{"n_experts": 8, "routed_scale": 1.0, "lr_router": 0.00134, "rope_fraction": 0.25, "decay_fraction": 0.763, "decay_shape": "sqrt"}
Below are experts of layer 9 (counted from 0) of a mixture-of-experts language model. Rows are named router (the router's row for the expert), up (a neuron's input weights, with its number), down (a neuron's output weights, with its number) and show model dimensions 192-383. Each number is 128 + 32 x the weight over its row's rms, rounded and kept within 0 to 255. Numbers have three digits each.
Before each expert's rows: "gets" lists some tokens that make up at least twice as much of what it gets as of all text. This comes from a sample of Wikipedia text that the model never trained on. Tokens count by the router's weight.

# expert 7
gets: ", ", "and ", "was ", "is ", "as ", "to "
router:109103118154147118146181146165107156114090122107105138126147213157119129126145104100089146109134135068118148161137111110116145165134182140122173124132136108197097140133164110130099119132158183084164193156108193113137169126143118080192126095096113190158121174152189092138119156117083086150107174112170087056155156161079168176157109139135149140176098094094154107141131144083159135131175129154146111137112124069131119044106118113131103102080156086122148115097131171126155098142130131153112129109197131127166093095139148155080121130082175096105115126157157117111123111146129104083
up0:126098145099128123189081142135093177065070130143135079051091160134128121145081103120124158152164132163147116127167107100118140099102142122124145125093054071097135157111181132093130123106141125145119096109110152128098169141131158155076152229125082073127132150125146130152085116100112159186143110101151132104146159132117139119131112197117185088149181161154142142145131158146156085156126139092091125130068141120155179120163135077106193169071104135146169146105117142125113127071103091049130187063112161169150208094146150157129135158129160148131052120092119164180114139140115139101
down0:162167095115109132143145118109137156134167101113121129096116118112088125181153127120153148087113121094091153138115120118134107148090127144092113169144091131129110170146047126135136105087118116113147124142097099138119065177118157124130183143101116070109171160120157156106166125140120150071128152090131098122107183128144183141120129144125102081115092149150123228130128087125130100144185074192125146135105103147134109081155160096134106117183178132113174088130170094099132090112148113155142153151154142173064149128123140123136163120163100161147147078104082091128143146089148121141
up1:145172160131135091088138074132161157102124170114129166120141095140070092153180081147086194105083079127220173073123188086137100136076176153157161089132117170115115150103141164147127119066172163118069105087155168192130123142169110177130096114130118128097119087136157050112105152087180107115158121134125118094107160114055151144146109117087070121145175091100115097163074189188119052135083193103168129120098140149135164088112148186158142130165147126132160120149123061125105148150148120112113136066081100097121122118115163090136120106113185114136106120094126129068169156142114136149
down1:095094147181089105136132161177178175051128185103129171126178079087096079140148084177104134152094118112058134107136180121103171102179130088114104185137096180110143091159176098157135148130119084130133104096103183102154107141113092118159159145084143154183046207112140141165157088096163157121128079137185154125157152130145137159124172155165091138096105159149129065195151134120164138123198156068176107111087136127077194072126136119184159155139134107147085136189100129094141156079175099185186103111160132169199189122137082145084121125064116105163153052163128081120086112142143092104
up2:128136112154106132154073096167089101131157132061220171127136160124062169092094074142102141109129128119108139160099194097161138097178137124154104131133106154119130126157151147101167156079133077103092153135184114101035121160178098152073123088149100127116130118098122089117205127110132097163156105112099155139161145117086144169158130100087124127157128074141141130122141152133115068150105082122106136131131059176179220135158146164163128145117135175082124066132099106132115091066179122127095140164181114123118137140088095105196145191159150162133147095131150139084161117201090148138
down2:139107103112137194110104073113129191077138120061168092168182106141142062095050130087080143122121120144087140134111128103155078145133070174137116137091100147121133094133121081063115168119124132136118146108140114109081118171137119156187120154161174162151072122127149143146140116162158095109069169128145146128188144137102085164059187128137091102084090174126129094099092101161146123166093110176074140148135175068111177111180124119134219105134108095140112117142116098083103121092130165044198129139139120086119152184113094159177148162112165110161131053081130112167125147129116146091
up3:098096124136171164093136178148080128113116127039150143051133174115091130128127108133137078150170093114128130107150126124068126168107087143080107117157133177110146141183103171149082073095145071120099177190065098087180115102114125113087075134199114122109100143140112114160140150105146107108106118151184130066139167084112092123044142152134104170153151185135150125126116199109134075157088101119087102089075140106136100134185165116071121144118090153109178184120103125203070143164076108120116115115199166115131095106103101096164115108101120125165150156100093162159076121140165147112
down3:161171059138116087098084122063143074098084153134112170089120061167128136118122036094158126164089104188126091185131105144125107122078130071126164121164144082116083112123113102106127109145087120176131144099184142111121128168136143118116085070158102122153119143199106139090127154180084176119138122118098075121128066145129201163124129153144171131169141122121125121120123146131079157147135112106103112146105130125138134114122142098138111143158141156131046037143136141122065107203116133108122139103102056148147189139187139148167117097109113112195114109108108102093119073138123110158
up4:107132165107146170119134118151165155084140150152056170154139071125100109154105126096182101072187128132155123108135146128099114149119148135132148144141120078073113165174122074091128116129119070130156132090157110137122071101160071116148095185108132155097146076143168072151132132144138171137115052132075110107139109118119085119114183120158108093150118161156130150156101175074189111120111120163121096181117199134094154168106067158058156166113147082161075134058134169160135145168170079156149132114169127146147167123181128112140112136101144105097145138102077138135114173125138164121
down4:109179171122180131083134109152098060096098120154133096124136138098139140116073189117108087092113103049080127154125138166114188102175075232142116147144115111114113137130104155116105113123146118190140123101148101138115149156150108124095153105140223145145108139133141081116087231171129080116157132133141146167158141054102118200140041187144133164141155169178116087122152152139157101152141138095124169092108158202108141144142133087124144122165142086109074149117098151134097091093087090139171163105095098100160095136204097156116174131095117159083171144120102139120126140127121086159
up5:140164116128124136152111106068086129147111173159089098114120082079067138140106133117158126114123132120096170143119058181096104121162057179167096156096142102082166168142105213128095132102062108129099117127137085134081111102154133126143122086182136071133119091121159139113140094169126125160082143136122129156171124136131067144165175126098086123078132159182111160134116138152113177095118079125091158147103170153088121123133156140166181168100130142107119109154188079160139170138160088148151109159119118211140099079111176045179182147122112123151160104140123123078085114107182115187
down5:177093050174157216140131113158115180107115135116159148167111129115177159086127159115130102138153139131126168114105100077182087136062167061121161120171134157146158136157068134144161153139144142095172161141085140114113110109104132081110086175111139127112133112131130052107125122163123185097142150096123166164126143116177079116066085122099137180111031151143140130109180137203164120143118082199086112120129106143111089139165170137101126138090109115139070043144140199139099156165130112072119087133134137108128138171129127117130124086131140156099093142083124122104153142137121150166
up6:171047145128123126130118146155180079115175120104121156140103137167127089146130037138159108125162132097121208079092111143130032134140130090162145156155173137178151153114108103113126146117155129127144117175171094068105160190095121094132099113166099157128151148165080119133108126139107125156142087079110077087147158096131118133125103175118100107168101089045094179142132107124167161180164140127119089199179137132080147100146126130126134129145189138133102156106041142091165144124133138100115165162134125107082156068152150158145111160103119086103113154149188146113166034162152113141
down6:132165124159146213103089077124114193147149122169128100073150124199080137124137158138111130160114110116120096143112091145154123126103137128138128071134101057081145166135120104145139096096111124168104071149157175131145161158173142127115154060118064103152179107118149163153131140182084103083070084098072142129116102121150131090111118065158225197099167158153178081141130154089189095135127107098075126102126155097087133109089142087102157137149093169125094083106097111125127145084148092182170123115156119139137125175108131096150075109135154104110177131071106093115179175130164110147
up7:095099128171126174099104083102146126121127118064150161085105126136123109169148099137151214106156096111160112103119099106069100177156120167144183137126053135105091124115114159116132099142106112128136189141153129126124142107124123180185096045133155160201064180070109117131176183127137149168142091145120081126070120135150136114141118113124173121090130193131081182102083079083134111133158088181092124139107150118135118084108141123168106106118150193153132090094100131115168145124125129088090172176112117124117157103152129080131111162132174106100115133093135144145119142086061162114
down7:167166105110161102145161131137106106138116160177095158133183129124169140151127127103148122076141134135186142168170124099119115085063131090142162141164125165137139125132146119048109187088168168116194165087122124146178154098110144084159132164140140131089171095147131108142086109156120104099129155092121091151151167168169161131164179109105057084119150144107182168134165203099153119088147135078130115152155125132146101164084088086121127135142086095130158122100199109085100072142128165140052124116182136078159123074137138162136139098164122182038104161102104058126158158090116107132

# expert 2
gets: "\n", ". ", "\n\n", " ", ": ", "-"
router:124063136108160129153122080106138160149092094154095091137104115134101195130186147096091161094134153086070133131091102123058118181150154155129125126170116170160152178124107194171180122098111195121118152150145146118105127145165087134173116114156097114145122148137201095098119134187093186075101149124121161113139157124122110086114113139114172193147173116140134130144086138068151146151118113043114136162109127102111143095168097106156144121218134088129155130103146124127174105128134132154139123141123170112123098067134087128112186120056184082112170127116167151124090123097104102144
up0:079099093084086113141187149089178086105138107137214095144187127146082125072130112168115126101160173173071168120128086163154100153109136187150089188154134123128140108173076077144173138096119146122100117134086098112116159172174130155101172150145088133082188131110069104135175097150091089125126116125126106158078143099188150127158105132120144090093095163132111121162101133111124162124125096122130107162129127159121135112169172057151107162122130183106157157115144139146124128115126115128126152078084110121139121044115173130103132142183139149157119088140159098131181144059153103069
down0:164147150107150117171155142130121160126131137112169189160131100120077089135125106126067112087096128164162123161158149103083195126107186097115099117072173085160171081085143122119138143136128105107150133102117114192143078147200166114173151138111120130050112166176107174077179148160081137114044134088042160102112129106165128147110115126134142086070105150116066045133106100153087123163128101143141087096141129170156086170075108169139078102082120093151085205150092152132148089102123158127155133083144173113174126090088214143170096175087123170078114126134149147186158137127133118142
up1:146117125086120154090129106153161139099110076158128112092069093115104122017153088111163116143169152155151107144174124137161129182129113142124200079140081082103108147130188138123198107122146177148170153122124178136103118181111114118164099123140090164190105166139141162155227125153121151145183072150136080185167070120194178151159114126129167110155104163176172105081123125113080108165141123111103154117107126131143134151133091127108110185082115141169112168188184095090062114143125127102115154132090079084171067121078081098147134113155112162144139154126150166145172147127151102143
down1:161147093154078161120147133161115100079130093106120182174145102167098177156154142098149074179124162101162107077175080150127138106150073110180187122092110167144176119157130093195103112124096091130148136124091189103114133128112087113142084143112144112159150161107103152145121096099199069153149129095172105104136145099132148184081146164128052127133082165135181097143104199142077111142168122192111092146172090069112157163138143110119136122102134100137131158130085063118097145121132101094060179164151129138096159146159144111101143140138143135098191117144118111109081105107156133159
up2:138125105075162166108054112091165143118081156175045129125104147055071123175147105166094152142174111076125129180091143131169112110072118154116114137070111151072079099174126091096123131116109137188110144082205174167116139072154125104084072129147155204155170154128164056139117147135143130138134110140155143121128067117127159134171166147134152098113129097177166055158070109064114115099141173140170156132119074143203185113080154164167111139133080167161134128131141088146141111130189063127122090152136078079149143199099115147139173170113125158123174073139139127074126160102172139093
down2:142140120153178125096138186125116109115130172131129062175098120154088165156084067129085159137098140165109219145083095183156089173096155106089109126120149112145156119173081166136153107155162171101121079134135064068148115130092156172151129183131114121064178165069148153104119126114168123149134114083078115091184104138076146112097102096155143131098147142181143079113106142179168099114103115092160097129101148180128129168153177098139134187118171142161152139176133114131155161094138087153121078093162104092105140109091148111070074061115119114130103149205144144143054096156148133108
up3:155089158152119140119118125151113150107081154184109091115149115137092089162144131073069180168105165188122105172069164126139141131033151131120191119185138184169141124181126102137143144138106109127106096177158125134089119155072107098128139083081076089144129154114156151086165128174182097150213181191088097173155183143121111163078148204136166096170129120149127124097154095071160130078135084120168051123136130129123163105135132112139136074049099150090135155142155142149138089116186056154131207032139142113111144093124124049134122134093120139153081132143135101116134114096139141100
down3:123142090123128137145130123098112146130079161116123073194162088135100088119073114154138104164154111169136108139157116082106123089159098152146102203121167082201086104116107061086178161143089099087128158100134138137082143132147172157130194129086118127103131142150170091103137127176111095132159119163123134124132137146153150154097117113150135169144150202141149124066130125091140120121173114104146081161140096234089092140199122126190137039142099155111071143120130156158100073176093024207107090133100178104131188032150093113149123166132121148114116078136102162124112127091123167136
up4:158125070110092176151080123151109079096121119133087096115150154132126089165164182158142136128139121121108088129142147158095128157140089161155123063160125143108143176104114110082130162150159170142163113111065131119085076135130101135103136132088088148122115189112117103083115106172113134157145130091053123174093131084101188162097125182117126148121117161146111072111133124183139144128141147115127141117100131134140142133112103113114127143181128108147114192166057128116135109125182097145112096139149133082155144095151110099168133119117065126157094118093114109151135108129195141113
down4:145081132060152127165145120131128110112086121095137069110134114161127115111177117110117120149129161149170201169099123174093159157150129120132175167097126038159109093096110105154126104183103197138098107047086131135149059099104109103143114099126129131104141162096137126115136098126087127159083115157166074188127184077078125111152145108122191111122150158062140075151181106149177097127157159105095109131150142114077121124170079133107154109095166114132180092164156173145098119113081167128156057159119126213126171115103126156118151163094149152124095176143102072154083115162103142132
up5:082118100156154142043172093107160145130137113129145190154134104071152090172131152136070154145148120151180124150047139127128146113109093150105092155132163150094206163126157095108116169134129151152118112136118188062230122168108147135162152127142120155123101134140156153143133137154150155136104135131162116093120172121131114164085212167109130131136113150065156126127098155093086136143155200192125131137134106114030083125095104104110159094164103099101085139133184149087150140129110110109089131118161134121136108120151132157075132094145108159081156121161133080094175183035151132147
down5:156129164148179138081120159123120094138126175134126117112132149165110072075117144139112122110192148097087140170117089103165164072146070096122164134162150110148086169185130177175162089151160135076131124135134122095172129138122079140110143140085089108131143068094105139141128122087110114186152144126132107185185077152110138115137143121135079203100162146147072174113149111127113149137142070039188166156075143149124102129162128108129115143129137128118119086230083071111102132141112120100197145147104117081119114147119110152173114123140147186169113105099123167116128106086146091152
up6:168137196157120114125131131105114153080133124119188120147095112156153172142106156171138188152145081151135130133137149128123159133116143098156176133141127155119089095157196142111175130159118126118143155129147167132106150162094157156101140154114111116110099097112102084166141147076160188077095095114135138170142101139115094146133109070097158073147151117153138081132101074169116111138168170026123085143106126092080075075090153172129084204156139152090121172159112107137119105072136160113103096119074098136101164118147139097031193148173175109195156111153161101107159150131093093071
down6:129071180081151121171167091141111132103123156140084140135201090132078131064144154146169152131102098117132100131067116087121123080158086109103159153126088129143132156209161148095160157124115109138132188060117172087185124107103160108142107153132154115140131158096098058127100130176139136108143129169160108085047114108074104099158181168161096075126136142038183198133081116113070185132071084141169102159171101147154085109131141128117127123170196148095153122162065150151103121084139122122155147165122157114167122135138091171052149102104111152145100119103109126137099155114218130142
up7:113136120152140186118123094144141100085135130109086067103163096119091145132039060136144125123134166182127155137077136161126156150141103096098094156179136132107187126127108080119128092140172105150155141162093116109185120076118136102208210079129175138116123169126090060149144115096163134126130149167166106152119104118134119183129069124179090178125067132129086175117183132141149115153098118084112118152121144136063126166156144160170150140179102089175041094074155083134145129108084108119186148116157173085139142203118115094110125145139182083128111161120131115112165092145157108100
down7:075080099139113139120133095108122134157161085119148128109168089129132174136115108137196151099122170097144142116152113098092148110112148104091124114113121093247117143114129108094139108138143154095109153065119112116097132136164142138109116134135066140125145159081137081071150100150136149138113089155124126131113083117140130220163118120139176109115141123153075255154153153107172141159088071176114125149094086056093142141125097100089142120100137065085070058125134157155104096121138168137119151155103124106175140122142160140160108113149129133167103147118117094147162066145140069089

# expert 3
gets: "| ", "of ", "in ", "- ", "(", "to "
router:138137122170149160134156115160077104067129073112150129097148039144095096129168128101127091139151125166125127168128080130080104147141156104154088182145145151095114132140181116130158181102161140094081084203155201098133167120159191169178132130105133090105167201115096069059106184130125115118090139106120074091115149144123140096101141155154211186159113098109107128116116141109139104123134130139094166124082139134124158104133115070166154139147139129140164126078134130117184098155163137085115122093120144145176121116079151141078104164130130136143133092146145153113100211150136126125
up0:123129185099107122109086112098194154119130121098121175085178103117157102151167130111144104180145112114074125104096085132114100148153109121172134158086107074140138133159102045062159157140115109146059133091171138090084207134163063123112067087176132103122123117115105108176110106129153114137135115165110112123152099109146154085170162141110179126140132163098091157098176113110123113107148173105050159086136171109111155150142007136120099106151143142165104142146102135103155115160153158158088068090146109141154136142131119122117138174151156129128112167093166156165096141083174111116
down0:119061166151145160092143113164128176146149106120136149122101141127138148170125170111138127103167072080103181152141082106113110120146099153093150114083090109124141140145146171134161141104154142145153136149163094109177127112160161108135122174090150164118168108107122142114152103134103092105099118082096157162120100130098143181136077139081146148135127132082177160111119099138154113163134154085075172131142094179096118100157121111139094092128094106195065085138137174099092087093173107117174072111181122124091067163081131083146134129152143088095083097188125090171161154132180183191
up1:149140133116135135095064106183099097151088082113169148134123153079158150152166140163096167127103127157128113150105079074153116143179169134125136174181093112100089123112167125165073112135163144165095140116130114157078155133105158134160170142137126108202106092081151153111044153164107095127161097093153150105124072183161147133078220202124131117152158177113129096172164155154156195101155142138164158089105116104079227114159150106150107136108135085148107099112134139123096101126113061041128153127146118157110148145138150111092121067112111104132107138149143107114084176129094118090
down1:167126135126158118158161157110151136079100132160108128162153133116072160143117105127145126149101131101113123137162136078169168146139159170185095125156131182141156062082095137113109104147118116141126154149118128111063100116154145167109142085143140168055149123190142084140143137142121183126159173099112111141099202150105099140109083143098087103110109176086138186125127115093152097099101090084160194150125114126165110096123095102104184108121121167105171141129111198106174118119087144167114149191125102118090121062165121136185095137144116181117060133045157190112152088166167134194
up2:126100115134083083124175122163154141144134160127085103154111165149137089181141151156081194125111162199153131206097091094140119133106125069127111131140138147110153151116108091101118159128124138110122135108128099128130114131125096095104107170177130105165160132136138136083118114050138117184133123143095151138169118100080088171090117124181130186040185128093080112141113104146123133164097154122181085155089091128177201089054116133108073184160119140213157173135112067150152105137087201122130069144124104210145117099122038164119156091156117085143243128108085168159140145129131186139
down2:119184129143131110147139125089130151160122117134113133069074113069155121144098107103144109116149146122101106092154124172118175059144062209181172147114120105095193128096125136139133131176094128118140146137120060100124159126148152203105151165106097192115111145127138094184172088108139146107091153110138163119177156183122133138148060168117097062123152101103075141124111160165086104077121174132128134106092107211094160126180158055103135141142153147133161070161172149196097137100122160212115149105165138145120110153153178104099032120091145156127123141159092140178131136130151160092
up3:112131129135133194089113131189142168033164040164144126073093135106114113133106127160147118196097130118102136119149140118182135137127131100121220160182149128162119121170099160173183152124118148134092112084157194141161110142133104179172129087118190110105093118080110166118085159127095112104094148127102160147135129174142151088084053070133142077106126126145164032116122102118116068140160128097112203149105110132099080143159148171118095096107132134121106147149097129141103108188170106146092141103081091183106135132135151077125142124151171134139116134180114131180162098097106121098
down3:117093147044167137178116164141166115135123094093167128136127190177087124104174123124134197109148140145120075114085111079174124160020167135120122173132097141122142119136102175140152173141081170143127108105154070086149115110166028083160175140135099126089116114139151126115112126127141149133110151120166164092133133142190132097036123135035163177128203138124116061106111114056184148062116125131084143173155110108090126109128152100175143096112130108155150087132144160188161122101198123127166159160121132104102084101091158182116126139120182121086145107111177151076108180086161160130
up4:104116087082120171210180094171111096092090091158140115154130143107157140136114114124159130113134120172162148150149142115105090091127089167087121118101084153113055131151141157078149136126141155180096119160176180050082106142160096174107114184092160121117218120116130154134160132077115201137147144102157130132160172184107149085062067086109106149118108094157136098097126167186103141137117154085114100106118078122097140132172136114105133189087111081121126091160174156129126139113153094113096139120146149133132199128130169123127110146131143174170126119062157086107148089116168145092
down4:120172163122156182135118116166150126127185103138116072124117170151115120193167076124122106177188125142143127134129067063073145117160082134117143149137159102168113106128101136139146104153125169105178154107090144185105135119114070166126166135114153150107113128110174169155124169161035140177064070150110164124156115121156094133143157141142115146085133171156101175136076122117111083155159172111140125120107125051118120150120111102143162144145109090095108147113131134128113086164166133144152128100119042072066102153140074107129123110101126086110195140095084105181109102131146192181
up5:103085140190131114198148141110126112123114101100182098141146121124140114120186118056203099130139142134160135128092090148209124166151170159108175122045141063126144154157091141146144130137136137175089142121140206087163065084128159105165189137146106127204149122098147170137063130094134115100118123156174119126105100129127081149090041126135116161095156129095090123094117101168190127117104059139098152166125140104108185096112178064110147139155090078143170128109153133174197136102139153141141150120171132149068181159127094170074068162150078140145148143136126100142160218108088116173
down5:104054103113138079112139162117110113082107093079088151115169122124137182145153139113105171056166170090143160131152144057137181135140095133137136140175131157090128117106106197129180147138119123097109154160185139053126131124138108163178147163146109161137124117142171130107212090129121141191130144074153114092129095129118101142078103110170149182190142146126120255088124143073155110118129130136147134091146160140065156174115172096084094163164091075133075177148123156170196100105129134126102079085124140059168095138133125109131126158106173121123104104155143152110125130060151154109
up6:100143085174121110111111112109182176153130132152195107124097140133128163124100111137144120196118108154036085136118167167032160072153158136053148087145161128109131132069160139094195123142125122171067197131139153131157124143167132162102098153152110141139124134120065143068133124142139200132122094131130126157090094106112060162081169154108113068124110103055183099136082098121147101084154138119089166103110143154106090111127102104110112137104133143089144145104126146134122119155119130131172069108194145161174079065104153114121132104149129170128145099127148093107206058085121104130
down6:189110153107150087058226114097120109159104153139147206118099156106099127149080050052113171140179119158183085164153157127145141177138217125121112109135138119119110170166115144059070128109174168189117111162130180114142135178081173165181130139123178146110159141100113095132124197146093123154160188073133077145138107130080151074094097185133140063102166141140136093115171138120181104146091128083093117132085110184111153161146116115147128182100089160205164089065110084174195130093122114154126098105115170142091114111104144151165123139132096146117120106103140132114120138105124140125
up7:107110153105159155107086138116159127120107118135125112112169130070170133105114165137091139161065159151137123146089125087162103160128115116194146111155131114151136132104179083145132134188148115082182159120154108098155161136106137132118162096063185171170160121115090139173178130178130108182136093095122129130147104104179101156093155149149133091111145137182144138084097173087116111163105147166165161119128133095164145073095158099150098121124088143083090132104153074143204139113102083124106142182173150145116091118050115141186124129080144138106167154112101155132121094135125127131
down7:126130130130163158092072087085118158151109150140170128173134091162125182156100143123113145089089113108139151150099157129133175127140104117103082156111133140114169124132024128115244089092111128128160133137170069092141056191147146147087079207145086124100152116096123127047149132090094141078099185143092158136188138141159102136154127076109099163108185096130077109116143141176123137092176153144127123177108093133155085138168167094150115132181159146199142168135119130107090126191112083169145126115048133120146121144123113180160134143176033082181073138134129089130153134161114128133

# expert 4
gets: "the ", "|", "a ", ".", "The ", ")"
router:169093154178155166177147136152108111127111164157086128109146146078100149087136113143121168158145139061130113113104127073169125151075146152034143166137129160101110198194183105115134096171152131095105113145123115019110171086220065098191149105154106120137194152083106091103117084171170163113119119122109135170089142125169151212098061142088139113128067152183159090081088123127125175154159197110122147114131109090088129159141157100137125107138134130185110091172137107087147146167134134114084129108133149099149164072133088154112147117142124131100139076187135136085070122163118100075
up0:138167157142056138149157161095134109096105118077106113096061188156141135148175158101071151142113058125109121137153119076154137170109207108122119138166116122098120186196161154165141105106141141170095145152155163072139135110093138101150159103125118113141128105132157094159148132118106133146112118140146090150122101076056156182119120083149175151115133108207147126143141125060157136152151086091135112115134098147142136100112140087122174186107167168148150163092156121167117165124142111127178094139118118121137201187063088127053121090120066131135137102151136100121156160126156135159
down0:103133103149117065114159125140115106149137092097110116135123171123121155074162105113106128164111081103104069076169152132077187143143161129065116139124166148112140094182116150127195191090163180123113138099123131111101163128120120081126147171157117150143180097072137114090126095141118160121138120180113144141063070121052094148105154168111158116110175110153136171065143098135194077150126155172144131069115141164112058121119152100098103089129080103105172126215107117141127147144113155084106055101111205138168089131130119128093105123173108119155138116169108142142121177157134085162
up1:153130136084111108151166193150174120132132170138121158094168147141086111098132105128089160166112131110076117158101142110064095138116078164146206103084149162142118124145162099096145101117196175189128103136190131079151152090134108151108147128207100135102116151147158144128087107105088208170104100201156072152053140138130093172131092161137130153184102117136150129082165092112151142188144096163133094104192128154090141087135132107132176094138099185124147151143098088190080103112124182106122142136149095209141147120090175145159132192147082140090096124147132184095110139143117100037
down1:184082184178128106065119113119087122123132090133124141144099111086086114103094134177106132103160126161118151091095109096071068141166130113094032111144111126128106109105129150148153074157139159120045111110173077169142126125141057101151118135169147067108081068120089150084116170143098143155036116158174123192184070131167091112144155105106125130112172128248140118091121122056131066196155127147100148132108103122127120165115176155102137079108149161157114169131070114121125097132121124130111118167119167168157139164093103144106135176159124147092133103138094124137214165152155112156
up2:116149145144153139168141105137166095078072112110151195183149106106093121133208066114088123108130110116202116130125148152171075137109091131152122122183116093115178205139085100150203138129135081129139099122139134148127181132127164047141162109136094103196156136093156074121104153181138141182088120117126160145126096100164118123100135180111121082096152141105134078161116105129113138175127115123156102082089128092123111138134107163082120144038151168133158139118157108200120138109141103146056118171097184132110109187128189108111146190137098202153134106080152103113122117129159138057
down2:146152129131143094175122153098152179078135076028143154121146106191125136123173176053095134143192098099099153116098139158127128156103151150161089103118139120178125194115098134118106189097108122144081102149135120109157180094119107156141127110117114126124162049105092155106146105144074055146141124148184113116151067186184163134155153073157142100103180096100100097104162096104172083167140073083094189153163143169097127114121103072116097161165090097150114098109159127149147140089169133177135160098134122149161110147124095122094130124213151151095190118204126135147088148120082071143
up3:159101147137120119139122140145144072132192136176071197125068107114113115160177206161138197206147190112102074139133152147117130127097090125152165102127142100208138184127125179096086145098130143086123119110144120116028077154172106096144153127101148115196172154152133105133085172132160076119100123115104133080135101146127113099158135148147139069154092097127142111194104078117115165099152171075130101203068070126141070096181125081142139141154112121100115078112121157142090172123180079111140195143101133086133080131118146090121133160097155142155178156158118131127216105158153127102
down3:145149136175126158145051139110145146118164136137081086125132102166166126137141111130128157197075122104120132180075064107148140138117119162117086125132098065120176087147152087119173122141061121144151099203138185167054148140095137106132113142172116118131077163143084130131112095108129189181104157121114140157149166118140137160164127143103150076074095129130101097140143097159104151152075138140140104167165194096144106175114166120168122141116097152134122130184182134087162144079111138158116157175109161127163161146159136051133117216106158121175088110170152147115122060133117167140
up4:123112119153068099114157161113147041125121114099141098119119139154143137111135108124128120104129171027137162108121111115153141108152210152107135125110147105126056112126172162117095084167149122114106035099126139104121180134100103103145174139156154153141107108125169113066112164126173167163129098150161126100123140153178192060138144132115142146095098134119136145105115131095169151127134132197041153117112091155172142140151112150068085106114116112096100146131135158141130080142108088128163166125145129109137082072145084131178153128122101085155171091094103142084089115070092168099
down4:106098086071111135142124108101109163092136120162080134073118137147156113116125138177154103159079119173135165089117151127132113094153115144136193114095135099079190116158110113146159122122131207143146065180114097182124139123131148125088175184156143133137185097153149146086243151126129131150106144199114044175181136144065135160089171090100141069135109108096093054189105110134168117144131094144171122118144153177120075122127141098115108134098150175150157092113108150188178123128131163168199157121146121110105120100119165147094098157142090118171123185129078075150126106106088164135
up5:116101109149127110064151085152110165113084138100134109121105115100163160135141099127127159143148097113135098137145088129192115096146099145147105103154071113102045140133120111155140075143140114123071155134129148132121127146094121149153117114068087152110146096138140072185131132131077139068121093149158147119112106132155122148108108137124137140142099131133164113120047095132112138119170156158109172144136171182170139156159134142133168141138169143110158108139134083138132176079109148120194126058141121118154159088137125081189154146167103131074149106113034061189136140144148131067
down5:130152089067141146174139116144105159094113077162138127080088166125088123091132122128096166143108176108074162162112191137148165097134128176170118134120119094169121151113168181180086119155142155192172159169103114129155095148085136198152172152067130109073110085085123130094119136139126129125115083117138182154139120169118122153107099109135090103173153077184112091137152068159122096137148109085151122112162132144144077104166173151113164179160110081114120047134052108114083081124145182124074114160124144227133156079108158169098152149091096136137109169200137120073113131107119138084
up6:064191168101181122087157118123179179153132102191154119085124107097074072094139115154106134149097110172133118162112128099116161186119195091094092146083100140138118175121176091209176159111116185185121091112083107132094131120128093094127101101141112172147091110143203146132126132138086212112149171144091115133084111152125161136072079161103076140115148072168117113119163179157124177152109114108128164123174124129121124124092191092117117139149144118150157186074105127136105176107090120128104119157100045109173158108125167147170113113107143155100087144148109143110096160038121131134
down6:060153100181100099107154187128139113146140184087109168122123110083122124112061128143145081130136141105167097150098149102113135126159127093156134153128172173147101181105134104138193141062166145122131132119140150121089132183126107183180140141089151152164096153109117153155133126107086110106126134143138131147178138107104206105143147130145104092118069086113121123081162111096153080085092080131136121142173096157106120151102166155150122077163110197117167112098191076071184128112158138078150167168163137112118111086110130125058123130136099139157124138167089130086138116122133079166
up7:136084122139107167168190132114159123112122149098127132212119091095128106151152124181165113105144131108100092100125107157163140084179151079143172129111037148073125160127083142116113114078103160142071116086156129072136167035146162122130133109137116194108171151098110129089165074106180131122150152115100109132156103092143161172131087094167123123115183090117160097080103116084173126116137145136094178176102059098107123136154169106122076104129098133135072076129081131165177166112186134130069087196181166129169111098104128099172137148153123110118105144129130156115136088169172114129
down7:171148048084095125092098048168123123212133101074152148203104092099168092080106136092148206168162105140171175135119122137138129157176096126166160127156149132098163141141087172202131125185162106128126079104080146137093118138221151178115156152145158130154169148222106136123161130136129126070135135102115110113102136093095117118120114112100178158175093088136126166106058170175153137151126044148103123144160155153170185123152135145079128124073079085165169141165167108157166134032150116151093161106096112113111156138110152096130098178067105167165174185189079135084076114139102078103